Weights of a small mixture-of-experts language model, trained from scratch on English Wikipedia.
Size: 13 layers, width 512, vocabulary 32768, 127M parameters.
Experts: 128 experts in each of 13 layers, 32 SwiGLU neurons an expert, 6 picks a token, a softmax router, a shared expert of 128 neurons.
Below are experts of layer 7 (counted from 0) of a mixture-of-experts language model. Rows are named router (the router's row for the expert), down (a neuron's output weights, with its number) and show model dimensions 128-255. Each number is 128 + 32 x the weight over its row's rms, rounded and kept within 0 to 255. Numbers have three digits each.
After each expert's rows: "comes before" lists some tokens at least twice as common just after its tokens as in all text. This comes from a sample of Wikipedia text that the model never trained on. Tokens count by the router's weight.

# expert 105
router:115109145134152096116175145092120176059163189103157103217141153095153152130118080111148088110105159147089190115097080165095108102127041110090133058114092098095157172189160119158104178140129119158175101149118145093147094152066116134168126134096115139118152079100121147117124126141099115064166147116117143113152138096079136101129071152119156143151148215096083104137193166118071124131134
down0:187147122158102082123145136122145092109185215088184118083148129095162160187141123106120137086102119142117115158151054123117136102141118012144161105179098121124125149182123127092124163112155127130141129127147172091180119141150115118136140203145111139098194175101139153156151135144114107114130116159145113100155145156129166108145105093068144182121172184150094129112136141141133120124101
down1:143133119097150141148119127129156089144162160141087179144088130096103143150115119170118121125152144182160172150082094159130140162131135031102078168116104092149088094142132138141138067127130132106095116129131135121120080137095096136138137098123122114106134164103110188126195175105211147159074113109120111097126124162108159071120081187081160134157078130092149161123148109160148135124143
down2:078117089122142151120125144155152161129150110141134150123072098132120111168057140138145078113170141115108129116123164185123110075124096119118110170143136083095099144148111184120142113140146096151166110139180084175132158086155161094093127096200142114094195128155143072111151132141067131113039180118098180094151098101109142174118151084111102137129125130137156110122132154105076157185145
down3:139102152097132148134174119061152107062122156091154161090141125123167132180113080125149111132137128109167126105103089093113134062152135089136120031132098163206114096102102152192153115139104126177147139165164116097164094134139145151117119183128115188104118146147157082125176116129103136159094105191122123076131108135153177143173091115170103138148094129146121120079169166113119158141194
down4:125108099150086110170161160148086137148148164125205096162124120105125140147154152081149126149127150068126140149114107156184139089095072112146074154059136061129145128132094104155086175141117157109095132110153145123130122133121013176104151129125115116073145120148114196112090142130133171087093135121149097069145198118135105074096168113116090159088118116109164125093115109065143152140110
down5:181076122084089109129099058141075129097179108122039105138150107129131121132144162149107152129095152143074152130122088164123151142088121153072122041105145105166111066114113089148079091113153152099108116097056123117118173086133161122168095131078101099102115136100122126223129095147123106091066138103152109159162122152081104099074174161103148086106122057173118083123117144135116164070195
down6:129150150102087104060097107100155162103107165120097131110080166168074142160153116103124099110115122180119134076128122159105121143108124138156076065129089022149117124167106180177122065095119140116124145067072126125151145105127148201149131178109158126202099101153104135108171082168099136125197139173100130166106117083148075105169168151171110184196141077085103120098144147122161131173102
down7:118157109146052172127138121130145128123097044126096150120133133150137124118170125138134124107081149156142129075129163185167094173105111191158119084138145174126128104036124140125146102181148106192108117163144087157128089082120150106028095110121127099131092099164149128111070135149178127162108118119154101128110146165082117105062141108159190097182091070140084161152133129128180093088145
down8:132118157117133075084161168103167146108099096150127122091161128174126078145138089154091115147181092128137127128132181115143084120136129132113144221131109142063173112149123088142175173190112124148176114123088135117111100123147128074128114127107138083134135132102104116106120063155071121156153120153111158183169182086092145167124074100118116100134181144141125198128109144151139133135071
down9:141151143129182128118107147159163094124154158118120115084140144112156096093136119121081100140130151126118178144067107075157151119130086037070135054166108071126078140170197135065149164158118171135133165111086109100105087162144117134168111153098082109166170095133099116139116125088190107125156132142099088111130124159068146096143101174098093123128098130097172146122164153093186178105123
down10:141118153105160130180165145126194097168169143145100119118084196137089083181133143115118142125194131048123151137127170142156129136109138132185088158144121156130224135144178160141126107097153101160139105155155124132142189123109124118164067155136131133147125125172112148103093140133112168194146062120090180074141074138093121180145146105105113150169139101060098187105175162167167072111164
down11:103082137092126090074175095090130163172112196125105146115101146197141115182170146113126114115172137122183095165140116154211125056138077184153164187134094167111160162151049159121158145131129141086159174115179142086124109100144160081181111192167166145094132143082129121078133145121125119163095097167128121185131124093088157172095120100171112130191156126138174114137108158207177156053097
comes before: "|", " |", " 0", " ", " Succeeded", " Preceded"

# expert 89
router:127142111099103099150187091089077145104148151143161087190103132138149143115156143058171095112111136141150133139105050059148111179148087083159153103122130133118137149125130102127094169165075124113108129081115123135147122198076121114133113120058092098081125034111065136177151140145161126120100147146083170110149146141138075111107147140103123147110142113104122155139147166113088122140081
down0:135067126144082131105168144170118104148132105115099077137131159135118219037110113170138111182111177102143173163118094145145102176130060136124148177126123165154112150173202172123194166146057130157147157139099126121058126093143069186153098175079165173148123111129160102121140075097154112127144134140131125157151120140078197081084122170128115094117160128140132064175157170144071120121115
down1:151110111120156095127107111139116140131121113085111061112172132197140095108105084121126147183102126126114098116145179102145103139122103120041135122083137159110096172151142129066135157187121075083132148081124113189077153128118114105141130104088115146163167167099152165152089084104163104132103195118158118188117127145159167140086137103118159103108129117134124154205149083091048126106100
down2:175165153127122192112150136112093165170103155140144065220160128139090118075131110176142133181144136099171190134101085174150174160122125148175179120192127120118164125124116139121151208144132129116179179157093126122077109125081142165171100143144125118145109091113089150079131098155090091145194118107100146087139101130132150091133157160183138134109114148127176109107156143144135183069130
down3:097057100176110149216188141072071108125119079177097181113106124151167124082125096160131176080166137123074157145115112154106115151100137147121131165126149138153111180096123126125146084151129158129055090125143171154156152138095108097037145161112140070146172153132136074132168178141118117088125120142080138081189140201171144149129107153110136126139132104110139139109123155114147097144144
down4:103150095131130118169158153135071124076149153095052122141098071070117138173155136151098131128129112141180180121146094103082093113121129116160084097150104138133158152184126067166121113110111158137080129152124129163192169124154101118140117100140087192134122102142180077176165138165085138125068125056125145107110140098133112158117158130127209111118083129125204119095164144109210096131131
down5:190073114078090130114108145095088171122114194095119104055131101159119135095176129113116128087124158129126129086154145175104122170090096118138183106176111133147118122168126100142085167147148125128122106094126111072080126061140112162099117173106168177155129096160086111087113129146140121132175110162125145095168148187151162167098127130158221153160112187144121193075174125075070094112074
down6:084107144126111125128156108118117133107172230104160119153205107177132092160178133086162104142157094122125122047121135112186136126119116120172156103109123054171121128120123139137143193184159092121214198081106156112108165095136113108145134159131086113123172117101140133068162132119173104119127139125150151169122155168131133127131118135165087179133128152172131124125127186104168145099153
down7:126116155135139166120106152193125126128103127155142133133182189128174195134121080170108106104141100119156105110116177151143180164139148091131193129152115110166116112195124134102120115076157111157121139121148127127165134171126097157137106115136152125080131130067154096150175131140132063061125157081158179130133112174080130164095054170134154110087120132146132149075125102146179095147136
down8:118119125096110166116106149090129139117152093116139138210162073079040119110123137101104139149133140123110162098068135114153120130133137110231168116149157165196133168194149137126076135174122103150128130129111144160138159081149109074134192153076140170154137154100083105097119207174101099137117176119059117113132115111123170131129072107151165118082147154146130133126119123101133043061123
down9:121190164135157106154150114153074155135172165161168081142151118065138101141104117075123137154124087097105115076054103147181162137144098126154146145130098160077090142127142116149082108148134139142104163155189139108103131164131118130148087113131094067108078101130180117103127155125124111162132169162060105159120130093106097174154123150080146136138051177168094134134131067177143126139099
down10:163101138108140163108147088200091168133170103153096120178133138103162068102122105129164129165120095071101123135168137098174174098141238123147079152124120106179061070126140133147117151162187105097127182101170134181152109158134108097119122086184103074125106147118138107138145140165159093155113176088138157124118161137104115120146123181112103115165120177079103156177124156112179098155132
down11:117140173085107139123088172159150108138071148100163094096183176106126111132147137119133092150172127106151090091131182060162119151110150158191178102153134076115116119067105106148075192188198178135226166175156124124162163089193140058131153077123124103103192119137138159106102156105191157101127096116115184143144161181092127099166113161117100156058101108149119099178048115097133149103171
comes before: " ", "\n", "-", " %", " Votes", " Date"

# expert 86
router:147114116135111116169143169142145117155105079115119093112051137139202129162156149105117163152154147139095086141117104137103110108134133114114094098106101108102235132144185156093118117148153055168100108089090105129153153137123109129153135126106149097135140103164121117149070101137112132159112173124052170160135117133115115109100165050151100103155153114133114125135143156157190108147092
down0:177096095166130141067135184114128167146141131100135072100123158128165156133109082126145157179129154116111152190120107154180155128157136179205083107157146111101124045087105167128113087176159103147194076147131102153134130119078161130124130135221130171173095112122119123155139141171167141157141066098172137071111083129101108132146135086188122123086063103145060120085160099145155147182111
down1:111143114160158097115147112037105148094128099170144169109204194124104085107123151151132062194083160193095076099122168119116151178109113135105170124184123112170163118091155139152127150071157127109123117069118155135129161129116110151095116151120166116081153159125138132119185133121101147121099154106131150143153114037106164146145097068182125139154129134113099137120136200099151139139144
down2:136180102166180099134080118132136073098077143158107049118107135139067183115097121113162095067081144165099127206112121082197092075150126083121125117143112139102179114153115142124098152093128137129129101205192181105113108148090102115058102194047186182125126184109146153111183107091118084156103179054149122171159166165128161122130102142110157121142179163098073134174151146118121174086140
down3:187096186124150055136132132174170170162146158106113082148127166160175160134104089143091105115153085100117127153100101137103115124131184137116102121068125170172089154051104136106184100165180134173217143108155113083164172075072090116143128157132149089130183139109110133132121122097128087141151128109092160096119153113123099172070147032171107108181142135141128142161097171145089116143137
down4:095161141128097127136111194083150114118141093170189097133096100119121136153153092138158129095057165172049098151131114134141104095192103158123133050093142104125116126120136171108118068119120126163128112144172151121102099137182188124131170085159104113176142117139078128129102127175042145143155120184153106091145085124125066158134147096063172156137110106154182116091088077136175152133125
down5:150133172118180122151081126194142116119149098162117147162104192200150093173084112119100156120168048122085122124145171113120181153115092059098166094125101067127048131093131155135104137109125108158113145089094099060097137133134140108124049114148112145123144143111088157107087137107086150046109172154108128165125099118152182134104116112199113090140127129126114200081128173125142143152181
down6:126091128148144085137203156065084127099122108095078098135148161111118076156152118106145089078124138106080196140153104133127163177143187102148196082094114140140114162133149091136133139081144112143180143058155141116132108144125102115104095121105108110152222119162059100071120185064133115122132124106104096132191116069074187122097127157164142152146188144109068060153098143154059104191174
down7:125030103156152123095135160065123082133116095093178128126116094128123154093115105140157170101128089159176089116131085151113125119151091138161122131106108097110117179207172131147181171126112167139146171092142117123098145134136117115207162109165090132129117038098124148137092114165129153166102151184105122144131104074107157141154118083129122167170146119147109094193126200082108154161059
down8:104097149101048154129124115191088126150174120118196104149100155109142146152120124110144128167175110143144120134158124106128101119088099170255120165117161125118151122167124128115114141106129107136142195101144081129151168204135109146194181169131155149156123111122155097099106138125138106086171161131156107115117096167082136130164142123158093106119139135147099114145173169095137130147141
down9:181147118044084163166161136109078134189159108133140102106118126139167123095123166136158106172189158120201128063107098138109148146126145161141150099149130139091000122059105122149109093141128137125083117091132118139173107141146104141105151091134111105135094050140135137098116156162115110133171167172075055124106058121070155074156161112152051127110115079166175133070144152080120076159096
down10:107117185130076138111111137162084061128112122099106071191160117093183160137118131112156073123163086092169147151152124122102099114124144146253133101150159089105128112123119101120101124162102180065065158096101084130124071113134108100153133160164142148110145125126101143139113148081144087108153096126165099118101109155121180127192123158062156146038127124105173142056117124150123109069071
down11:061121164123116100132160182115154177122139166075116080093124120126133105118156126142088142087132126116157166113165166079143052134101119099181165072122151151093157116126093085141105152190121131089152174130115100101087125119130139105173122111150116086131152121158091120137152114155168086132115137177089143165131146125162127134149090113110120147082138082087168129080070090173145128121072
comes before: "-", "\n", "|", "The", "In", "=="

# expert 107
router:127082125094115104109146113114107128065098146132130102121240107153139148167069107162108122114199164136155158102132134102067052116101074108140123177145097139097152116138195167142161090137094092087110146140109196155164098150135131180173112193123157168134125030141142089133116140158165135128092081152165184158114149164087135150103117135163144096187097105094145124126155136116122126171120
down0:197157090138154097141099107239142128120124090070067131149103166106164161145175136105145136164123150075137161187115151089180128143147111098123176145137166129153141163152135156169104209152087149169167155129137166154135104155116078115124117102198041119150152164144167087101132157098065087147161163123144143109088135058114157106093100140151129117093116119192109192068088112142055136128163
down1:111099114130077135161122152138128094129106042097112070073117073132142152121144130118100096142194140163103129132155104164147152149103127094154129118183208098123090096147129089117120080145143152099168147144142141152116126063117160159095201126167120182053156078089100179117076132123162139149048156164101090134140098120126096117086133114147088083159078118145117173139141138123178132063072
down2:092130115157149158152134143159110118157115122096102098119179141184196146169168191120092165112129122114155111095111185128188166182083130130138126114097210113085052192157120159154048132202127120116123116062091097157095108152106135133098150117140109134127137190156160136123097152107098138073112099089093147165157102109098134111137135158170158039082146092131093155092191101120082217130182
down3:163133098192107110148103129139125110131107154120142131124126120162085129149107114173129134178114098139122137127139150147083117084095131095110113164080140138155121096132162111085130119171178105098149180094169167095132132167168133140148150115122148131187138134103098144137119098155103124192125154137121113097130126124111147101132098160157091119191090186083118142117154161125138111188111
down4:146149116140146144132168101089155104107084116098102138144191178071124136155117111144130131110123086141121116097122191083122131145090139105174102129143127174127147206164158080104102137088101114151176140134103124085125128178072117202094098138124127140178085081145131092117136120127100120103163126127183134114207153107169143134154141143088125140106111114109096095103173097124187184148168
down5:088152105145139113120113075110137116101118181093143167111199132134109129152163106147108092109146127116108110123117156095055097062114171147110169141130043090202137124124182140100132091097134106158126177111038123149176102184091140131123165107118086152142176154049164085161127155159100129121088152119160147093139136150136193138076105105149084157117089149103125137102107142136199064199121
down6:141149145069125119092114148178086094134121076130110034104120074119119107087051147141163171107157088156074140131198116113105145167151124113099098137182165148113157089166146150130163142159147130121194115120156095145087145052156133110144117069114137112131143128150113098174127144125125124070099059119108104104129142105098142117112115130157142134109114098080148105124068148174081207043121
down7:130112103056102155065106138154120076117125154100094087158139100129124132090139093162092164114174178087196150171161126155125087147152117206119135137148181166125131124111149124079161155095155130138124084172138161113139135170131121107163156177145168113127192173152118095148155124132172132166130150170111113154052102113070111117160119113172116117146144169152102151144133124125077135065128
down8:157166047178152076103152034158071183129119125123112162167155150160124079118102153190121173095112140115122068153106151098078155134133160078104165133133144128175158106050134165147149186150061143075131128134164125197160129148147137118084156071097132117164105174153176155132078146205103129081115200158082145089105152089135136168101083100145185124203097151172118136131062126140113094142166
down9:171139080153127162154114133116151122112098108135167131082066144168155148123119130190142178114127113164195138096161150095171149143135059147111083117076146160105078167135194161147094132110140154251069122167087119100121158122154073097128184142124123061190106111143154168164122112097099112104070165092138144185064107117175129159148116201116141101112153155159107127156185115094133110156122
down10:163160155163082118144142128069123114107147134097095117116108104102099124097091113130158084154113168104070124132156133093129144075132115111114120135174181160115149017133095132113082204168153126109233064160121117165147162167117114151165104143119158140135166131118140072178166117161118124086128160161141164134061112144090128113082077066114214095128148106110113117093102165177143135158110
down11:124133120195151130158061134068132075100108179065125185087095128094125108188146133094147142073113132113180117149137184133160160127145139177100142131069118190127103162146125172114065179136127123090132133106172115098104120114086119147142138124096112155181150116114125080120176132149158084116191162136143156125161100140072110163113079109087054100122117140128111119182162135165118149115158
comes before: " a", " the", " two", " an", " three", " black"

# expert 123
router:150104151155174129108116135088124145096174108136139114180136112121103115050166086069147155103095131171062131140140114113132076079157103181091127053116151053111141110167225155215111139114127165120134145162130124112132105161143114195140140071112117111113181106161120148168106086115135099126137163135089141143145135130071167098147120167112172116147164153106115111126189152107119145128117
down0:095149204146120131134141154130125123137142153141147140071122134129130104119155113076127099142155172140146127080122168103099128157114090083159167108142150155147136127118154133086090154163108111182065136112120130134145128115082137069160129147097138097100121110107143134073126155099195172119171123111105181095103160180104172157098106145138199127134130126082132135131140119141152144158103
down1:141149104092178148130151095113132143144062139108149086108160149133076132093105145119062087178155149092126189129158174072093129122116148128161117125144141208184128164166148142125114128141086160153110016112148150159168187123139139129091137151089119102134163091096185077166121116127172151169091126095089125098160116142169142189122114111070221086124134134178166148113189183161167132084141
down2:168219170119165171131106094139153098082075108143121127142128145198144118170120061121130102136124149145158131112076142120113131152121111092096137153144168068138054111131086109116121146139079202141130119200115194135162129127118149150105128127091111135159114131159253136119132093092154162113173121212136134102096113148182121092166116116084127078113062102131149118113076162078098152204120
down3:092120164134153129138144152116101135111086135203160155106215123171178153196092109122160108094142126133086096170033128128079131134099101138118133146149108169072055105131096170162117136095111171120110128091126166063077161171109122121086120170106145118124113169083096122029161158150161076067088188142125157131126114132151083139176131100125148153105159132141101153105118086131166169124065
down4:141129057123090124105095190161071149089107091134168095074097129170173150150082169078119126132156123155133045078160133181122115089132133162086124105111073155083082177130120148109147108055124143063115174138082153152088142137124144169154134162151148104128165179125125121079151081093119149194114168130181114147126163142107108131119123138123132138115171150119154099171114148135061117178098
down5:157128150166094185119138097130098109101141080127116120133130139191145151163111151049107152160130136100130125104091117112075115127193181138126122113153076202168099081131110104151168113117132116080109154129095130169128139140141143104081110153139102115199126169123113122156101129155083192151121088140150097095175114095145132078131130097125063120167164168131168164133139150100107153177107
down6:176181108145103109139136117120073154126110119180085150162175143126132178173137140160170115103071106083137136123076131180094154076135127136100143084107155136135096144130125152119183119138153106094131121111133114150151152145096107193104141148148149149104105179159172149091130102147094108100136146142127108159152095156134093116165169052132121130082087135110164121129119159131122148150097
down7:102126136140064125138117120136092152114188117065176150084113111157174096242185160074122130110169128092151092016125113133120155165118127105206152133087099146100114057137119081142147175073126095048122108161114131157165126127116121141124098178125151123124136115150135104106174068077119166212132096111118117147147160098095130137103097117075115086186154157098142117180154134120129135091110
down8:121103194123157120154073115086159140150114100142162128109093097182145142125058154128149111137159158151165127119126147096155154085117096101152130134098112110109155139144123101083184141175118122149133153116130109089102165146109126105128114107097096146111092119074133187166146104085127051135134138076119050162193057140133144143139102118147120151133128172142097110176141140128153126125048
down9:136098174126148105147109090135135123138153104136142122120132164113143152144159110134117111097166108100141107147136142139172092173118118102161153091137127109059102227126202092080090166170166126142180106168133108092120129136106117109128126165086119087128111063079130053115105151087125158155170127123126073167104165137136172190109078096087146121119162110182089081124157178151168160148088
down10:119155097105159106103113081120114113088121127096092212109124148122134103186123158117108145110119106077189099143102160103158171117129100126205068151093171175108103096139131148133143082134100187113130165147099122115102122119110114103070097140109191113143117148118123099074107110140159090093151126076143130166184146079153103165185126102125086129063156126105123132106124155111144115109075
down11:161137122159116181144135132119105137117136112125117197153046131092152100175145096090132192121126201099118191118113137171137132109088107184164141102107149169129146137124072119147137083091178109177133057129167132195141154146173191102137162206121106098137109097156143160049081121121157160130128121140129128079102097108154065135150119093173118126168095097147150180148162086085126110192169
comes before: "|", "\n", "-", " the", "In", "The"

# expert 102
router:187123116194150070170171130121134099093123131114122088141115112129155136098179121172121155146078074120158141160100109083122125099135114150074092110159160106155129074169169142131092132115118117118128141153086133129112126142111075170120166123105103165151138096149095178123090105111122119116146176104072127125155094107097190118144142113118139130127135103085111123126165160143121138068089
down0:163075112118105094121075130116081136061147118137133136110134126142154220098125107156112140101145135191110147096146130136149112081122137129111139149140094128120120133169110127047067139000122114143104116133029116097141162103139152076101112104111072077162114172141161086111127125125101066087131119107113131124052076097135108160101108127135115118183134146123149171136121067095087174129162
down1:114140112162143127135127125102119100151165107189098200156140076097084156106129114120194113106100136102103155156170111144130113114167140162091134053132165147202119164157099153095177100117092112168131088137167129177143165137142164188116118144121130078071116171140143121110169174064080143114120106151170097137097109108129100090190122152163126171192063126142108096143202138122090172103140
down2:144118133086130119148183065114087073108100103153098138170132109139148105152100149131159141112120121113117069198055109104127117144083099138159130171130091079071150103089136153145088149161072177102099116123197089140174110184141104146124124130140110192122159082144112082131114166182112143157113197110115188098163143155163073128082140125149145143068132143150165131094134098166162120098119
down3:131155087115159177168138106139136103165127071138088000143117175063090134109153094098107163125155085162105130124085066130118110114079106087089135094163135136137135116112145123072096065162145122087132138096086084095055133067117150069146124158158136144084149093115056120134111092098141106155067153166129116135128127146158120135118138052097166154139133145124084153133112159161144106191093
down4:131188127127091102138131147094083133122103141134068100185082078116100137139119131127066079074164118109191133105178206118179161140074125182151151145143150145150131177097123181219144112146145123074212165076156149106185151119152174160158137151109121142073119134142124112138122092121139120079106170152131140137143165217151136124162124121145161132100122067158171167163111162062098065159173
down5:157063153120158099097144109081158181151132135085125058073093117077142127108202098117120185144132133147135150084159096193111115127144047118135107129129103165088131145058174156122082154094188077160114156090133174098096146136136097080124128090107103126152061134160118096160117100162102090174213095178123091166124132092062190141130142165136074156117160158098034157111174163092055116172116
down6:121092173118182141154130120209167133124099136072131178099162149175137112123104136144149164141122162201052121117149201138124113135108148097091141175119157106102119056086116140080109152108120129165098160114097100164146181168161097089159148125145196158200139167104117164201133145182088129166136152134114165192082125097182142150101124142134095138130140156157111114193145107081074124057165
down7:050146104144096168160128155161159174116098151112196132063177090107107124148134136142171165109133107155116131138085124177072145108113162113112146122134136135084150048087170078059157116134155102156137133114117118122061115086131110105136113068130117095141146104091127149071070150171216134102141132129129093154118149098095094176129093146164119131119139106144115125134096099089172173212136
down8:167151163141094130143128168132118141121113046169121148109124156212175155142131110149113173154197163103155138109115194157142133202098161182193100118129108109144202074108094186118107093103119074167130080150088117171155148067149178163108136128136087112141112156109186149125164198088101162115107085114145115155135140128146138122125162124155129109153043162151157162083067181035113111123135
down9:065102131202082120114076173142118219118087182119166146127150164104097160141126169093140117150080143119083175050125127147086117122070136214122130057052115121119090148110095148098145085071147106154124172125092111149133142125102127100131155108074146100124095180129172192142148128082123148121099108157119112184146114165126095125113110177118116127100160100171119133178129092126042095121134
down10:143158127096121134152142118100113109113108090158099203164145135186140117171080126171125121066126170128123079129094097093101167178222139129146080189161102128094162142128146102152156116141103173088108054157191139131161125168133101184138078154123147179142127138092100105113073209145151146164160130116156119118120108133141081128130146099149093140109140111093160154123127106131169171080144
down11:126090122147162114117157130152162130085129114147133176148169124171129190142094095122156099159066120174100152172085125058105191147140069139161136151173125113090169093085112151151110112126099141117123143075111171115180092129155116165105049146154127164113114143103104201129101142154147147103160125132107141084111131101061144126125077158178092128037185106153135183050151082149157115049133
comes before: "-", "=", "\n", "|", "Personal", "Species"

# expert 50
router:115118123140023151152087140138090188063085121134181098114155146143137125123121171116077158110124162135073065145123103160094163128063154172125199069107128188098107186151127143148114125148095127138058113114108074111140110150186105160140076148075171155094112040138124103065051116121110169124072195156133093111128140128153147131089135189169167112141139104106125147155177159087145108141109
down0:156160123166143116141128055102116146103119064074130130058185192103141132137110141121197128113103126100245157152103150126184094165104082130161066161153179202172201176093154124138111166124124190206147181134187081139206130135152140101132182110188127161117110202137123096161185103112122135121149165147068146173130097097110147141088186056095126133160133136118077102152128133098077129165085
down1:130122106130154105083145086136156145132119118171148074084130108102086119106116109160129113110135138097132125154171146175190108120120116135147173153139071147142215084163167139168194149139110043132158116071146196103111111138165157136140076196147141125161095164136101103151125139115147090094134111106144162145166221133168163206093147115175112107154151132108113105115157131152153137123124
down2:095153124177125098136111159113157070156191197184128131210108130094080095096130061144115133147131167151116126065139157135152112052151112069090117131103108117110103140107094117166136155080101116108140178110095119113103099072042143167124115179119121145120102116127138121169209102089124143119136138105133111130147186133147139144102145131164168172122099125047137105108182118149163158178113
down3:117111143122170170104117124151070118158136132116128078179117101061136210121090109097146132149123129144112138128116151090186145110091063133080130145108128133086099140098135155130107103144118071196089116155176076115107127105108140140071104064139109125086096091086124119101112131164142120085108174132142183127068063125144122066119168134138103161098157111127097143070171094091117235187138
down4:206125120159151048094162171206106189123099148149157148166163081075100089052110136118156100129103152149125122126151134101117116104142091179112182167129025154148162134078158101161197056013157105114101141111091132158170170128121139143097182139168103140111152090115069110065097158091102123158103186123144147118106136095131177163116151066119114099166106109139115197122113101168170134154108
down5:189099157136171159124153103096132161171112119074106161136107114105089139123130145135128106152143093173107102141133147068142140156094098143043127199122108116124176143075107131136126148133128143146116188131101092075087141136144129120090085101134195147121108158092134139131134138217130105129170119083165170138110152161115119094107150173106166100127110070111141064140093075128145105133096
down6:089090116105108148055103157157102078093050076135136128165200132160160129148140127146125097153159100203127106096151193080141122145078103133075127226162105181083151161092147181191132192165100125113156136133136121092128151137137141135108121138091150172112127112147127077139128125125145107126106161143135094118143120142125045105164123065150105154077134061112110095149106082085130184150143
down7:130158114149183138201101111082163139098129130118138140098129180139148085156136181075135098110115097147137138100112133101181189092175109086178112165167138169105133142152105129164049067085175138175136164158090129114123083155121103109119107077083144092079118165100169160126162149166061149125101173041137189127157084186126102093160147145122137087154042072115130098140138115141160046196162
down8:108100079109084171125115145138085165124094093110089107105175141153091060151170148090100130131117152127123052129119145124135122145106137155143204096121164102098104116137130144179116174112166123112101100147114153145141164110126128169200128077125140120185126114168125116153109104119112138138132103175134120105108114205145185169177180129167120166115203088207127142162158177080125164072128
down9:100143116112163182125125119137105146116140135152171158150152094156169140150164051128037139148177120099131120118168087112137110117101120133094097144090121195140119091163183088147133110117111120215088105103127105170127124140114126127162162098154159146092109112118097115132120125125180147155054114158109137143158116103101143126134156121122169119104148125148157159045132172146076109119142
down10:108099101119159130152102130169107129187178168147158133193147102083100110111145087114121158089194100126122133132136095101129171117116160082056098114178135130155090103093087087062158086104097087132151135132090066101146133130126129128081120109150148135101155109087094159154173143149117144103119156083112107117083177161127099153176106127079101124111179082044099118126130109167164149162098
down11:204104120205142099133150123127225147092147153098130217155105103127117084065069148113058125148144126143081110128204207094112132125136112132153166156109119162122131127088150111131100090096140132054107202147103168155086134126130125122210140154165119164146116071085072130119147195076093125134140165112112139100100150139160204131121163044106136112172103076142117160153149134112141154064164
comes before: " the", " a", " 0", " 1", " its", " their"

# expert 82
router:102126108170113119110110141108071146100124112171120135154130182145155123109150143125152117079111119105132080166131154119112120143124136141190166122162145074085118132104195162139087124172121122128155093125076125060104145130073139170137127136139090194120137106141174131139109126125072103068105074113120231127134070201123114084126184124176121121162176148080152137101135104096132187174155
down0:104117120096127131134131124077074126054156135153108105137086087108131156133181160198122121050138182090153153159135125126118156139161157166149077140171179179169114100147138094086145141162169153115152091132079105120116119104089108125103136119130123191075035083124113111150078134125188072078111141118074146160164134135128164115079154124140085076163115130143121194121158138123108130109197
down1:128191146091151121160150126047113142177121193093103173143112113134098068121136143191188088048115144144175157126137146177094119208175102183136073107137171142152163125078192186149075141154146099155159121168094106104168140113081140094100136101111110125070108082157116112122051131140113141130126097111097142158118154093149173133129141165135102077109164135138125137118127113126143150114192
down2:097129162165160114132141175115191038076147137137098086151111131149124115114129157180105164143142142151142193171149160121135171146128192188104127150110082142129151072142057141094167139108091102169093080123199129121129131131106089115057123149099127089103103109106111164147169142091137120114130139155136098090110126131191173123099104212164134114114069134172142135170096100152130136116131
down3:145097106111093128143136156132152151101062081109159095067169127168141117077143132119148143152154144146138149126176111110162099139085145128102172069132131133129160120122155115091160160145129092150098173157110185184147191071143144147111117142074117129112082108112141129130065082087163158166097138142150136160174124144105129164119136135116147136181116151184207100194098146091119034139176
down4:105113107105166103194146206152172067180174115182079128172128146157107121158144101166169104134160134080155102117161111102141142111131169146179144182104097161085077134141158153123084131106123138163191112165154078076078161073095130139129117136160096086171155166080153084128234114102047098113150128149155152118124113176115170071174186214135141159131153099130076135131131129108109113106131
down5:150123160155104131188175187087155157140117160050119110130176142112164116156090097083139096136164088124086115056121103154176107106074094133158169090101108128132079153149158144127136115093117080127112181140107089120114121126142151156188095113109195141118146100180153118104135107088050202161169104184159134092125130131114137123129078137062126111157113153096127084108134100154161098170156
down6:132059147137107066119113230150111112101175168132115128189057095128078156155168098119121202141076182103127166152093117131118140057155104164147102163128084117086156067106123130155081164159162167128153091165082159142078175204127118022124113183141077159129107141087144142116156151126125071099127174116143105142095127080092090127093139121197114171151117138128106136175120108085142130098078
down7:096135155127099128083066134121191147157164160098099144134092137111176149097109148119143147146126157148073107137094147146092095104180131125176074119175110138141136085130081143151119101127173066114128124125115125151114106150107161137197086117181153083072137181133179088099139172136060160116152160098134154155142197127042086095160151157111164149068094150076083161052068062088132121152059
down8:045136120128140128080110085125132124099149107130083133108102129168144115160122125135096181090158125105171198148157103110164099142154166144126110115174115100164162128156134081127113142156166136149181106131134053107107133172120088143101130145155109124111128197151148145168171182192118060126155191133090200146161129183105109131151173080182122141109107132114117213083149122090072128108164
down9:143108138111106134139088161065113136110143132130089113097083100113121128162142092164149097122065190088138155133092170109163114123143146082153090114152151113163151096135166127064081136117135100147206133162070092125121158112117124083180077120121127167109098117125119161139117155177124138076137137093116102128097122142098105131201170114144126115162134087090094121104168121044071166180157
down10:088205131096195194182157115083195144104114115079120078127158149088133118076079093133102107147153135126141112177066116089141146142104093130184086093150152141105139139123146130141122141169138146175101054216129117096113185153115128132153154090112193232131125095150190126150122076101137118142096152159125140150188141152135166130125148173133129150136192149103126084118178148181115123140190
down11:150113101179143107105089134143102148159083171087166167130194167088103084124137142163120115109096121151141178110134138144157141172140087174119127176126142143128129131132168132192098188132130157175107195136077162137173105162095118123095161151153132109138146122072113141099122143086097127118153132128140136170146116114112102144044103106100199089065074156151141135094141151191152154098122
comes before: " the", " a", " his", " their", " an", " her"